Experts of a small language model.
Size: 8 layers, width 192.
Training: a variant of Muon for the experts, 591M tokens, 4512 steps.
Below are experts of layer 4 (counted from 0) of a mixture-of-experts language model. Rows are named router (the router's row for the expert), down (a neuron's output weights, with its number) and show model dimensions 0-191. Each number is 128 + 32 x the weight over its row's rms, rounded and kept within 0 to 255. Numbers have three digits each.
After each expert's rows: a language model's description of what the expert responds to. This comes from a sample of Wikipedia text that the model never trained on.

# expert 13
router:186124111116146122111118127099114085169130130112124080152121122106080091107078112088144164144133105136119092117108189104128135071115155085170144061114174123150156106149178127129072117140081117178092134133172104130151144053113088115119173163167117197116092095125126120102169182123101144111136133094098102089153108123126123148135113162068146139069139146115162165111110211159085111106144176095118159055142132131137180120119091099135123112171171174140074186094104102117173133124120126152144144125143147185098079095168168166153125075095166102162095154071090139181089162226141096159
down2:141136114108118128092105137136115073146048110145159166153064101162118136152174164126118100142104088097113153119125139116129209115150130154079144153124090142159104114171172180174129162076125185129110152099138160131140116085119080155113123169105078109074139064096160161102098108128112150080075136173128194163179146143115121131174165095110156121152140144132091177124139127168166093072094165150099121178075062167124160126178103103178129112105114141134153081095144122084159120078118137135164114166070140137095090164092131060113152146159094132150107120111177149199135131202078071121
down3:113105164129127145180110173092171110137141070145117142126145144118128137057111082119163173141143158105153150119113127195132107152108125160130115130154190134120144130118147155129133097151174093071148091112126104068121168108100095155102157160063125125136065119148111080164132200096168152156069116122094150127181158146142135140091124105098063148164160139112177115130111166077091120129135053105174156133114115174170104108099175114150125096105098116076093084134054155111133121133143098103144139119072160151082121153131131107047117149134201121194146114177172098057136223164147134130
What it handles: List separators

# expert 26
router:128127066177099130156115140128093126125119109047131154157186072126096094089086151109145157104165139132139090123029104140178145066159135115122124079119136185194123097161147119179156095159154153124109113139103136193155087077182167143118131125141112115056145104109116182070097139123123139170071063151160125082165136105112109102106099156135116127156162111124148179137134109151159196141072195096161142127090145159163141123074078097084113149109130125152134148156144066152084117133167073100140113104145147133096143150147176107148135133147153098137107135080065117106182105138187115174
down1:120154117132077204191142125140093131113124168062174122087147061157100147127157227102128125108145118132083107168112087162110179105118116088129103120203095093111155114122096135123152136082136080122138087144166103141141102083170137130136067173127161081108165207128179150127129126090151144164142108102088166081148127169146146154117085103145140055139138193103158179120115120082142135089139173126136160124136182133142102143155117130103108089170164090172156110107077101149142168131117087140095132140097091105111094149140099130175168146097123118081074068202110123087171105175114161124
down2:154111112155141129133167130071124128141111157218132097088117083122141157164165093093154116155182138163166145107101134084075030126114103111115184135147095151093149153129142067081135073123159155165105139153108145151120191110120151134110130150135126122139121201169202120185155154136133134179158147113139160127139120184151108152153119082156165167093088104108121159115124129188110187114171084133115163122185100111112179110091149115064116093076085144091113137133107117116173103135112097064062151114056140135079116150129132087142081153047094134060135118121141114167104157152126145129
What it handles: Roles and job titles

# expert 11
router:123149143188131113091149149089120128125131149093132077193105172138075083138107090156120135134200119114113127137102113146122111090169144160159158094146060148094165087147117104115080109150139189127115152183161133124174081103123187145123145097119106133068194114027129071180091112115109110141154121119114123113117127117149134134122105172139152169067113140121155124100114155111139123091145170090130115143097155088166082102095171137168182101134173153111151180073119099190159162132128077124106130172168160174072098105149144090150066145163120111164130139035088108126135165171194145098
down0:147089108149080150142104107073089185207141119132118097115080131122099125156117145092080122153175096126138091098124182146160148149094054142054116164120172116129144153170157160112152120109134145087096136141125100068120150156169147144123115145201167134123134178132156120167036103087130108149174210073149137165129088094116182114138168119137146084134096098158106113124061133164109131145141102152140161138098150127109101123122128182129140156086058136141136105154119155109075082150112091164052152084122117156155125060159162147161126061159085149149144177070148138140167154121170127100
down1:135157114156102018063149101144163165110143133135163062088158130130151118090141163143132156188121153138128074133113111146140089097174064139121109109126089092106120144044134090104093123148156109104095171093074131158117144112069121172127121112126126129160121119148126139187166107164132123175136139095130160148183128130167068097165164116138121099091086170196106127147124106094129147140154087109124180112147120096106201114160084108162044167117176123137070150152071121148160178125146120150071156158148157123124048160133134064115088148129141126156138127124116141147155140172205154159
What it handles: Clause connectors and pronouns

# expert 22
router:130085167125164136126139164187164097116174145127054040095105133124140106132145135130072173188084177086096104152078153155164150125130138139173116101169113098136124122132081129146094068140092116116157098105200119166110186095121140112091133129185073103089107136064122123067105110155122139116150150158094105095126154175159126121124135098077148164088112123081161190105120138232120174103098123088147155094157150122144130153181159154097128093098129151130143151147116120118130132094162134206139120181143143169141159123082174157118082151091197096122163099106092120125134172094158102175
down0:101123088118178142135156126178133087139120110160174126091123135204101129178126140168124108148143059104200167093151177137107158192146107102147103155121130184117067135133136133145132146116211144160142096192076143118112113112112139135139068081134136187132111082143114202158194061170131115160118109063127126152110113113121141137144122155094108107059150094109114101115104141103125116137149096077070090129070158119168114136133100064137208133203086092139148159118152137153112166099140109127125148120145180082151136123106144146110073144115091051151150133111127054118090149118144110150
down1:092125131105191128116116063103129156152123066148065156176163126093072092146117206148159159150121143175175142148110094186122114073119150142134160150163130109085079092117133142133074165177148158119186148114127112128124129124147110138138148155097080132131157160102135131134137104128148127163145104123119186107106039123185071148125094136142073057119169156250174152143125153127107118112101104129115146129090127102161086088169165115142128146111154197104110113109129083190141164101082080129104109092088151077162160150141150069092093133102161117091119084170104097142147156155102142147
What it handles: Scientific word pieces

# expert 31
router:108098084129127159138120128155133133141129103123106098130115099078151149113082119123167126110208145150125081120104128132156082070157134131115159107093080153141133089187106138183104151165127127105150088159199110112072116122116089176126164158116122134136134164086099179119142117126076145106154130110076146148076095188131084139144076145090144134140115125110176168077156214188132128149161143106107167104094112153171096177067164069127139127088180151160115094157095125141117080106131117176180149157122168183064191163186207091140125125096161155142109105096075093095174132147101109098
down1:160115120130149138142137212175125151117129126170115182162104089096196159148106096104119119094104183070128092124085156123133090103136140094133140118129104127152108087076119168070147102086134151200134100180118134074107110083169213206125118180168175121113150130171090149127129174139053148118176112150137127096106148091098135111150103069116110108140177131100119151153113071128127130144162109125180089072154082118137142079081093106188142134134148105112117111123233155138199115120103124139081107197108151136150105145103139164129095124082110111104133101104088160155117099133105171156
down2:151155112122095143128102119143097170122151066111139140206092131099203161131117119139093122179097170185153133113137115163170144150168146116130049128141075109102152132155154121133093204159080130095093168134140113109127111138086173169160131162113175178080125155141141119169132148154074082149177120112177147123115154127151161071165140086097162128174097126142083113168131156060135140086131185089132105088122157101064141101128105160129098102128129072106151121095118103182121070097133154117158139088161122165117060125119158203123115069061096097102198133135142123115071155097085145137
What it handles: Space before numbers

# expert 10
router:136151030092134085192165143133116161139125127080167076143079133119123135102093052157125102134084175099111075108108136102106085124146081167148092166134095088152133092139136141098077090185095183108155104148149126163137144144145170133118127078174137151121066121091166147108114158132101188146072107113110107100140144182104134165136050137145159096156131131117200144145152165137075153117148191109173093082106108138192108148176109157094118112105175136124157141143106141173121189130098158102150101104126163167090164140181177108152096139075099110149147101111115111096082140106189079122
down0:108129106101153186176121162134137130124168121034137164136127099107154143115103123075133167131104130136140086142132144108176108100140175069088139130156166127136184144067109114158121044072157128162098195124123121131138158133163102114126132160098136159128108084099151116089131158119125136123100092145091136142069055153227165067149168122174112142086104102168149068131193116144099039135149091095128150140110090093168114132067107148142116129136138091150139116117094137187146109114163088124171120139184133081161139126117160120159176160099106118087091124083124183153136124190124158193
down1:161194101100136187115157110133170122044169153085136111087087160119172131123156129113124156147120159146090130096106133121156182171168094150171116147175088138145162074149113137151086166107114119097142150121158126144088105161142098124138078144051162120081149157178125145122080090166148124172145161122173166125137052122151094131073072115162121177069129119155135145191056178091107120110147109151143127099057171038145156127140106139075117132117109115099125177085151100140161068148089162129151103165150137140125118045134124189158119117103134101104139137130153114071146170107123141098
What it handles: Counts and suffix pieces

# expert 3
router:145140156096116137098157173083101101115133116165111100085116104125145172119101031146174162119104159070105140164106128113154133101208065125156104151140056118129127144154152168156112092095084101140158083121154105115116114101132120180127187152108128136038102148123056170147158105059095129134118063144141171134102146151164117150158092155057183134083107094096212139102145125120123104141097131131157191133107144115158125089120108109143154164055133161160113183124092154082124108115142098148102135176141154128145104186167110149095110160152167105181082128084083135173121141156169118140
down0:193130099147117174142108096128096116108103134092114070131162154097110165089102127102143161088073168081132104055137155213157137170149137121095050113160163029189136137119131082140182115127088123100155186202093136150095106168143131111191130125077152090119108146116192118097141129115134125126091152103160174113191139110112114136102146139126120145140125142119102168079150146147124085126196134099131152116107119144140082075095128107169126154129093137145141142139105173066034095120148126153154142163172079145142119095140109174130124160116178117180126133135165144072187120110096149091
down1:131130151163142068102152115103101104069041144149131186160048157124139056122140124147116107113117142100066163097136145161136109132168090096121156135148090104123161115089129161130086154110135096100134146149149101158099144168088127138148122120102131105154097165110162170114117184111095182094103105105158119114145123148131086094145150127116104119095115075117174099200111095255139084212102077132074146158105136080119086121155164132135130095202097144100161149123121095124139156160125168175056158111108143129149114152146104169175094114105151135149079183141169126155184121159170138124
What it handles: Word-initial letter pieces

# expert 40
router:165082082104125136055110094095145111182168097105107137085102134151147101083074115062086126129115125144109051081157131067177128104137087108173114086083108145099183092150165111113141081127107102162110116127121122129142157132168107177134133156143133146128164071126118139131145179140069171150167116067083144107093116129149128155152109115120126144080156147148183097104186143175157221124133159122154179102090112124124049146073109113161159086116155128136110152113113132127100144175206069161175128151142149173139140133145125141119119109127149092115172102142066075165133155142210103101
down1:105141135199148123131125142099086135170137130157121130111141162151213228154101095156088167143135123134126065130114122148145130112112131138088109159115128094086122150189154146147127088054142127108118197166117164167209142157138144137158159152101141106079089121051112097121153143135080160184110101135171161175104074170126121181220072184175187111133111141186131115121124158095137102130100144127061135082128147086116132123121102095107140099117110113138110155119156116161100136111086107114138132073133127160114115105140103079126142104104084066080171171140098126120066167123096103081
down2:131136144171154138139137151133114120130136159128175091114098122074127113105042085101137123145105114145193134116162098119065198075119148108087162190125139135182129081096105132173102156040101152111132135150113177149109148155113131091122120152156084084144138109192155087142108106126123080112110098106105135089129077159115164172143108168144176106133111090148100127134111062134143068129202098130150173180122153153181092126150148099102096156086132097068119142162155108183171156108160171044144130110138103123193152133157111111134136206163075152074092129140169111135118130165145072141
What it handles: Table header cells

# expert 21
router:132145098121137155115169178106075122104118119058133111116155116127118175097062129074142147153137145114099090059065173152129194134110080130135124138118078104101167157181121154182080134191087103099134108137137167194102120101100117161131181139150151160072147130099110133113112097097078170116119094112118137127120089143115169166068118124065113160093110125110156123106064167183145140107122159131158229159160149164174133100150157049124142123116133162111099138120144159110096094171127102097167132128089166148104148129126189121122120132107161166219155136144106125113123129224108111103
down0:171133092144136122114172168128154103090182125144091142191140182142162119147111160073192083114103139121121156098066111150119117137136179168137108163091120104072094090165132160144116118038111086140153134112124134124166141093139145144152164162096144166172164094123119113154144138146132113092089097109141160117152129119091075144142220095154135138145178193073048101168151082121179143108158099082122070105103099060141104160116152123129104159122074172074158135126144115154127110086174152063161128116078112125117134154092105158155116154163117120141106123124124102047172202113118120178
down1:178136082146145124157130134089089176152110186180123115115132103148108129179125098119133163130146130140126190158133108117186103081124113143094167099164079168167102111126101147151101116146131125066176089091107110171144118119140097124123165105068168111103133128103149136141109085183174151105099068151126082084193089100135132111128142140142079142102119103220086133147145140205117114203061107118161140241104184123138095141112136103117086194129106096094160132164145120101100146155087142149102120141112106127158182122159157129142116134077152109145107128123092077165088093157119107038
What it handles: Year and century digits

# expert 46
router:147186144121106146092107107101102125152062082117162095142092106106137152123136107041152091140184100120103112172154102203146171136176120093138141118200104119112106115176158105152110083177147150135161120159141116132101134131136128108122159117153042195074140052146109105170119162103159146138149105099068150142148126118143160161076139111090165088136101124092135104080120142164158086164082152157132190140119117134157076120037116075143198125082105163121174142090107153179119149088111065130153132145087132183110129130166177131110105118089091171156161143145118102149114121127120065153
down1:158132148092115159095142108104086109209139155170127178146086119139127137178157111138100128143103108150112125109164138124093145170092111125098127141153179198151171184135141127106158103151100046159119078131147092099113080171138161209121133145065089176099120097086110115130125148146121201094097110143117147103050126059160127129148168153100087133152120176168171134100151102098091083179156129105151154168109063166103189123114161055111100133071133142090138166144183130095116102130162105167128157159118103177150093120106096106052110100167181104166127099136144149095118114118127134095
down2:157176124107131174126076098198119132165154147145186100180141127108122138118088162217191127124127115140193151134151087158110130137078131121105144126114119096163113174115141105178142073118080174130163190137079094122140139118157147149110105111169140070132116114117096128127150113105092160164124188102119103123138186133083091117112106154152113157121108119162099080090082068127087123095109161123114134135115133136098110150219183126109151070100074101107148101102145160082115183164054153162121118126187121132144070132136130096092101120155142114107167153135131103186144091228081083095
What it handles: Non-Latin bytes, punctuation

# expert 5
router:157089062192112207137130116135112135175104127118154135142174101107120127148121093110119079106127140126097102117113064170166150108149135158136166144185071140103156153148091156092071138190077093107126118188125124091110134143148184129110182155172159105106066097068094126127142096126133174109149107096117146148116148137156107131109082126114081143095101042151221106042081190133190120161149171092129159149114141141170159094155130163153142128123150106123131167134160156143085146182120088160141154131141140163085084164107197087095102157179127148129136088101085088119137137118156123135
down0:063091185150151114184134183102136164168170082104090120112136139153090160157117120194175129088105141144081095160053176125099089110100155151105143113115149092127090105156118120140102111080062177144113172170114152101131114092167166174067109205067087116107113082143166148154144157155121110080171130142133158139120105086129112145175100157161142105146150165169115124139071165104098177090069226184138157117111113092149121174164162161105153072158166152144086077112113099123131149104119098079078117154112152117134075100131138141115138123108134131156161145134073128096108173121108139144
down1:131099115091146153118126122187147111148127072164156211135141112126101113142109074136157196144104151138133100143081095166084102100106130079127167143130145115127218092131133109157162128102144082105133122165102175101156197132070153151142137091123117068152085113179114155132150110135123071163090130106081100123081112065146160074171153168124107220138145130152101122126159088135186083148183133140126145140179142091119141101158141130124141174136159130074119087114120100066121139130154133115059122079147112194227073124133120085134094145164092180140134121176132114083150131101112133111
What it handles: Word-start pieces, date digits

# expert 36
router:135146179127100214052150146175083142134116147117193142226140117121088127116154129129152143112156138124093109115035183114165168047174108116151103117138079132133140108142103131133129155144079109139145158121109106121125065133131084152121193135101114128104067121099099131133056058138090119140123139064120145140129169142125100088152077169146131187082166063131110126143090148145176116177147134106141135094063183137157119094157107116080124123077172135137121143103143128109090147162112118139141147103134132174137140165148106054150117146130157163128141112066094108160136186152161124067
down0:115157129073127078100182157148185155083148170079154131067097120115141180096165182158113135158164152083098188190197172143104107075134138110079131151141093142130151131135125134174186103166133089144103107105126103077109159139088124131131171137160150190151154111136130135107121158130102103113153068147106129102152147122111146100160105106128154084141117135095064161146108141120049081168099125107121194145142083113132070110160158068080098126166172138092162145160081162170158159079164147155180077089102110046134109113108123144110171120157126096126145104133152165141069114166101082128
down1:134124124178198150192129127191173091121112108182129137100122144098147134155107097128186117169185169176120166131096069139106157057137138180145040112099133086103129101123093147112141133097062156123141149103130086111130125129129143100085090156181131073116104163164116141163110166158169148106137171154080138078104141132165101099146194112103143166119082117164063145089079123121146128140169118161121155125084152087124101127109078141145092106150149112130156080130145140072151098099148175127183148095152150075171134134188150092176084150074142092122121133133094118193112104143054150089
What it handles: Verb and noun stems

# expert 24
router:135108177180106157101185135164082149143137138154111083139116098131127074091143154153111147122184144116056101095148178127122169123158129121186159125127115102148141185109178087183157087176158161080142088129118120100116119111107144136082106084119098154126165120098142192135145137150110185148113101135140072130084100123081099127112084117085188122140179130090151129124132181121183140161132140105123135090114123170185088198073088100103196146184136185132135151132146091136113078048182083140197103112144115131082098112156168086076129124091082121110168124102120107080157184120131125156
down0:107036135154120128148077170184101079119128147093097111120171082094079171110124128133102095111193194160101145144147163127100125096103113103175132190152177161130165117168158078163117158119109142150131174106115151145125129144096174081112103116134128123159123127109147146125179067147094060145209066184050120124128114188122104114130107096133178151143158176113121113223128116115106124089104177109130113046112198123184160112165055107147119100134112116134161130158155102101128146093141151082181111109156126116107104107131172098088125154115084124157109092147131129159146128126146093133
down1:116086126069159106163143123179130100169140126196161111109135149169138143128132090150092141166055118086165116124135141153143139150147133103173095189086140072125155137185102107083085121107087114100103193086152142096150131134131098067164192132138112101087137147156123102179069091125120150142139135062142126147128169144176126126139168171124206108136111111156114090094146080140124078179097121197159140100132113085119120152216124124094169148073112080185121125178106136074057147128166122097152153102097176138094138114164093135076132134178153097075142096144125088109150116164083136130
What it handles: Romance name vowel endings

# expert 1
router:146125111130172134157103140106105116117119143154148086091112140124086071066103158111175130131120136157097142115113121088158146082216095111139091137130084125152178119151144094139081177149093183142144095169156117162130078074093087090085193167101073125072164137086179154201113145159107170170135108067107161043139157185118156142088111151119147158112138152123162130082076161129073149078139121084185160117100157082179091127131155121116149117103156131116132129141101124083107157101135083179164102171125147124073155144148149118114084155119124130144093092062119123182174131153154149177
down1:104071186136123082074051126110155112116071132068152117169189138134149126180166078165127196099170103058135094146133138150153048136120129160153137104119116089092134194111124099149154139130140085091150092087122093128147117109100104103088192134162092116171136102110124111194104110113149102125187110096135098140103123154135139150157092113152108101159122143110151143147158152176149159136107096085084137160125149015146158092080137104183111065179143090086111139127224109156127135151128138155120114162153167110110155120136174139131158090096126144169126142181125096154122118116174165127
down2:137134138082083054092103187121125129149157115162127105181135177193076155103154115129100134103142129066122153128119084138082121205117087145114084095096089118106152133076185114133127149103183093105191128112145136071109117197149147070079133111092127101130112150059130177128130157115087154097160156188167145095136158115172070104130164093102146151157115159136136130133179162123138112168161119134119135148082139140162106150113157107143111114116088122142134090108188075155088069158109136126144112142128161202128084092193238106144087109107126121172122123136102159105160082137127107159
What it handles: Copulas and prepositions

# expert 47
router:123127137165093154095157124113060113183124114098109109145125151141131145115050102123140116100122130157082161094140133120128163135191133162195122090179141135191146095154094155123080149140167153168130118166181137118117067114125133117136176051106123171127170085095093155167052108084078150063139057090088089149060072115112122133168132136074185129101117171112170149145117116143081163099110142162167159094131179112092112140146118108115144123089130131147134158099131131143094102122142098134084158171086116183124115190153184113108119133097159079171137120136102089136175170188087094176
down2:133104107221192187140123158167117085121087172098082142093120192194122150133115160085096135123100106107103099140072174107095149143151148120048086111148121152104115068165085164120127132095130089153195136125116128147148102126169077081168152112150155174133125181106160171134145111109156186059091158085152147117104139133087114123111108098110141172114125134150154169108102097164157129135160074105112127134176080086129154159131131097099108111169100143101139111097113109130140032115155119145134155141121154171127096106177161093095123040133139127139209143136127107077158143168153175103
down3:181140140111135114118120107073163148146110102134148133134142143106179086101155095206139150104153153116137105158168106128107076091116135122123133148210049135072132138155104131152099102181080091111162164113186052116150161073141170156153173120101121101134133071132123121159100123076162096151236135173133145137167115143120105078127149104138121044109119113151060172135098166118191118068114102119162141128115119068118137137118163138096123123090170123163123182119146050096118144106135154095155123168090143089141122159143131153153141132140111105116153124123107103160191130182124136032
What it handles: Sentence ends and starts

# expert 38
router:094115072148126170135119067120116194120175163123133087161119115133159083102057128167109158112116150094078116084139113076206102136180158169156128100141103103141144147129113146142082124128078094103097102163126168139145068148102098136089153156146098126134150099073107175145167170114126078135128098101086142119130117137088181112141120153092153148106107104084163174141173194177131103121091132109142139087104161157121116130095101177086135148101144104166149158109151151141151110165125178150157122203113167122095111139170100083063151160100173115181081148079024124159110181105131101070
down0:101160162137179162142088155115180162154084096114107131140183115104109148130109142142147117068120144155133128125145098083141164092115090133182111097144119138094158117121149114136097152114093070101154161103128106103176142106141141104112119068154178170164138152121131141220148138114138155110167067113125094098139139078103109060142099167071167135157119139147090066154119113176118127151152121112065101177134134125195137094188168136126128145115167052190082105129135116007150147095167176122092113125082096130149149137137097155120154129175089139174108186152124091165129111062116085175
down1:125079130153121172146123115154113108192151133149147123135137164127126158068100171138114162083206128112114092102117107143142165101143155132131138126121115087157152080168129098129167096169118100133073130070219116136099208184146193103078129165206086122097149145130120099147123158142151151038097142106088110103091158186100085154164135109103155108103146116160161128077163118127145114096165081131048144091108154123120102148056199120093119132172135195140139180112106146167101157138128059144140145127132139145119075119122077133095091102126132152129067101109144123138084129142180138096
What it handles: Articles and initial capitals

# expert 32
router:178063104174142151163125144124123092120150137081111110170118188097140121072074045152145094162085131139113111151083138087182097092182161194155130121148127145180082131152153099160146157167165164159101048160146146122105104130163074157067170125212159159139098114105149166106142134113125184160105057147146128068144145117163183112110114097117100131098101089100119179117100128132089149101097150125100139114146130153183091089117128107113152080133171122112082170101117141191115166156120141149086092115135129176110106137171147132087146113152115147107108066094118127162184186159161111104
down1:122136222105119136091179187072129073115117113160156176114157123096113121111103113135153112106140115113130117114089157179088149133143152087126093137229160106149119115189204141136138085094096171117117096091116140132121106136163125165165115134143152080089141107120111119146093156132172159125161109204113118108078156160136159094124135150142122101122132069128122134089096160073158186134090157151140182065084106089121150136092153172134113082172139138092053143142160128075144166132143115159211118118163109155112140109159057128140169112111127084058089157167160104115158139107071091101
down2:214166101150136148109103127150207172123089134178130085178131110072151128107124156145157105136103123088111089152114096065125116164108051161127172105125155164135114114163137151133122191172103098145177190167077191113106078059061098163175125120160087102134155105111093119146145135150125148123181151091124116135164121080100134101134129122161140095150122104109115134133211112127101137072145129118091087142178140195156112130113102076116096200125130095191166119106126157142116160170123146149037139104092159101179118081101129121110146131120134071137145096130080135116159156129109099092
What it handles: Directions and places

# expert 14
router:149115125136156131161122090105092153135120187139108173165153108138153112045071122088114160151194065187095082148147103128136139101205128152143163137146149102138123123104149205116068144095082115108158114189186124123179123160071118116092198063102101165116119156158083113148133119115088176055098088110136158119078117169160153124164052091078122149123144122106160135115118168211170197140108185113136083112157133135167139089127136105113147117124120130115140119145076169164104151105137108144172125120140228110119127161132148099111094130086139107133154124095097129168118129107145135122
down1:120165151186139156173166135156141175143146133077074113184141164188115125092098072120100122158103111099124115144135113154137107155129217123084155175147219103145098122146109081134098125116114118161145145114039098089077145109125125154099106142152118169130158147152106112076144144081073084113117114135133077099206191175129129092134117154150132102161129158044102124140122155106136091131081137091161112042151120115112129218111076120102127102149036162120113137151119132125135132151115111168126067120083125141144155149088139109169136121138129116148122116139184136150166181090167100157
down2:165046059099077066111179156162129105119116165135080162171049106173116137137079124153105116103124108077184165084150111193107128143064123139131169129092123147135111132174152147124099142101142143112091139116134155112126149142128148101149066120085096103136133040139115107175141196181096126129156134129126145147122099152123097150129144159126092142106109102112075183080158143185131158159142105114082112135150127130114147113108210141159156150139114131125124101062096171148168168150084161125118121161095145152135155139132124097049192115118217137164079159132105166179100114161109099091
What it handles: Word endings -ing/-s

# expert 20
router:156116119186085193109162153172087159124154139117125116113139095096087084099140070087131077124098095136084157121109153093150114117142045088186145110139095163115193076165118130115109115177134109112130158147110089157144093141119101116140159096146118151086118100146084202100134110139079186138151099136118135087111139135111137109080088149153131161148117144126195150029114151200095192133144181148131186096109125153123085087078076100159148135147132117127143162162131070150167178124184100172124150186152151168112159109110118107080082099106094143187145153115068142097163132140118133140
down1:157062061138145096110132073145105121173101125159157137131143150137132186085081118129133054069085114104127097119111150105159090159122089108071119080163146131110146123124158131122157161138122150142147097093177163140132061099113076169049138104151155158149142096146159193097124135131152150208161103129130120057142152143089110137142137144207203110134108100151116125129083116138127150131100155156152120079131142150152109134135113128167104139122087198136107174125165140127143119126161190092137061114125181121196161142177127138106108089107173092089137191158067154157112066073128166139
down2:124099127170143100111120073163165144111144101114147060121144131158111041086156130149101168045172146144124161139158129165125106107148110101124150088157122161164164116085169152096165132112129149161115091085107119095132082147093166184169142143116136131125169136151066191121120073083151100036112111099144120159179184191080130039069072155080125149136139125192141118111197131167098094120095144135122172135116087157129110143181173158109172125153144116135161165092111148112140142148096131117166109153101148158110107102143195154141121141062093103094173126090136143127137108075129102127
What it handles: Section breaks and headings

# expert 19
router:122162097171149129132143104092143138169094140132158132117096129116123115147102141086125098157109102129100061119134138077140139095148083139135182083147111103148094138118183130126078136112133176089118169166166129106083149137144070161105133110095136125112137067094116139154093122150095109087142080096156142070096060188150118211093070132092142147113106093093167181068127181133159074137096187128133153151159182136118089126152058097164198087107159158158152159129151134117112078147162095207127090134192137117136115104157169163126148162145103130210063120091122142099164168152105164128
down1:143172110111121109118164151120104130169105099122029123103142175105118134157158153100167126141083135081162104108098090122101134152113137103080154204160083205092145107123152150101153118193147142169148065132103156121131121130150121150083157135157152150119108136159155067108164099081114098060094098145144195161077147123130055081141059136079096165093097152093140200120116139148144169138180092112117121145113113101127177118109103160081103132110077162128107178118163150157084144135152151141158151134098201162193155120134118088087091092114125165154154098139144131209134129073130104149
down2:119167118109132122085115170137043148097136133118169093104183116152059157114131147143104086153124179125117146174124157114139171139129154147070101164156113161107093132202164082125142131143087121147089091108149105134156146171140126132137197148152130174130151068205093121076126161140173105117178087137126116127180084093064098114121126088171150106140092115113093093155114171096131174121112089145101110148118170065062133082206188139162159146157112157135129110089110161136121150092103118079048115149124142131127112161104131089078080141115111052121170146172133112180111142157138175155
What it handles: Opening quotes and brackets

# expert 43
router:142127127116155127137138120105131114096099137135138107150109107080142103106123105132130099123170156050157137139111164134138142114119107211145123110146118164100214152136163089103094126127099118141108081157156122142108091065138092175104152074175135174075156137107103149094104164112097139163140046117155073066125098155141109150120147134078118188079201098106151107068139121191115099100099141148142193140147178125120104126071156142109122083146163184169108111145170131162134159129106090187140156171082127228138123136193121106135111081123064146156139125060104108108119190167106146124
down0:139148232167126111105152116117152134131083133144158094183120178123066166147086111163153150126105078123136178135058128128168154124152123155203158082139115119128155177128111095096075173122122159081129146133141175168153198089095101131109139142144164084123077138111125098151108102117139082135131098085108126111141119140190159160105078153198139092135167116138123061158106094127057162162150147083136139122169152134103099147103114138139104101128095107121118096222101105136108192181130096088068116165135086111094160155132169109121076139104100102068151111108092188144143120117172100164
down1:180090123073130098121085188165147147127104077147135170117126155164115142175130186147177146179103085113118103151162143168134115153123099096144119109105128126103189132108120199135134150061141094087143107170094093181134137134124154071085141159156086132094091164112113109149149143133171137093110145162104139105052111137169140095142077107121164088103102090126088136122151160091126129171143136161144124082135143117106131057054085153107143176144153129113142170109154177129165099113124150077090135086071085149140117123058159146042149122125159079117220109127123160161123141193171123179
What it handles: Place names and commas

# expert 28
router:164065130160174138141133144122125171115129185117129153109111127108122088119117175127090065118159102162073089102147161105137159103112133115156082103162105168186113113140150156148081147189107155097156124161173140170169130102147085152085098163127131099066116123148155100090142104144106204143081087117205106139129111136097096103094061134131158134157090065081170144151106182114062171160134172164140147115085105125119121123083120102126173118176134169174091142070159132150161172101133134145165077182091098204141065153150169133160157135136138112137111081112080102126155166119187159103
down0:105155095147132167151183146125106194145122135155137121148145150177158091110146102126090114181139118144138127114114142075152184075102180131103162087164133153125138137177073176107161073122108124131131128104129114209126116142087131089066115112134143120101102096112206077221158112083173129125122138113158128166128092112142153096104128132107128161109153046184132157169105096132140180142116100154155094107079092160055148104150108115073128216128103202074133143163113064129104118145141119151126147097076125056119070108112119130125073173119174110099126121143169153108092133145106145163
down1:062168122099106167146108129125112082159065140151153133147140117116131146148151089123125133084095054075170111151146089104197086119073148123144129084182075145090102115186158132115100146094156099113108114198110136148145142148105113168125137150122089125128132161139118105096127094104096098110129074070139101140138126134194160164100191160166127112128117185214098186138160155174096121100128122143117074166129106082110111113141184086155127156156119102146112130157158122109155160147127091094141083119083094140189119107138114129094111124191146150156147153169173140120082102040107196210
What it handles: Final syllables of names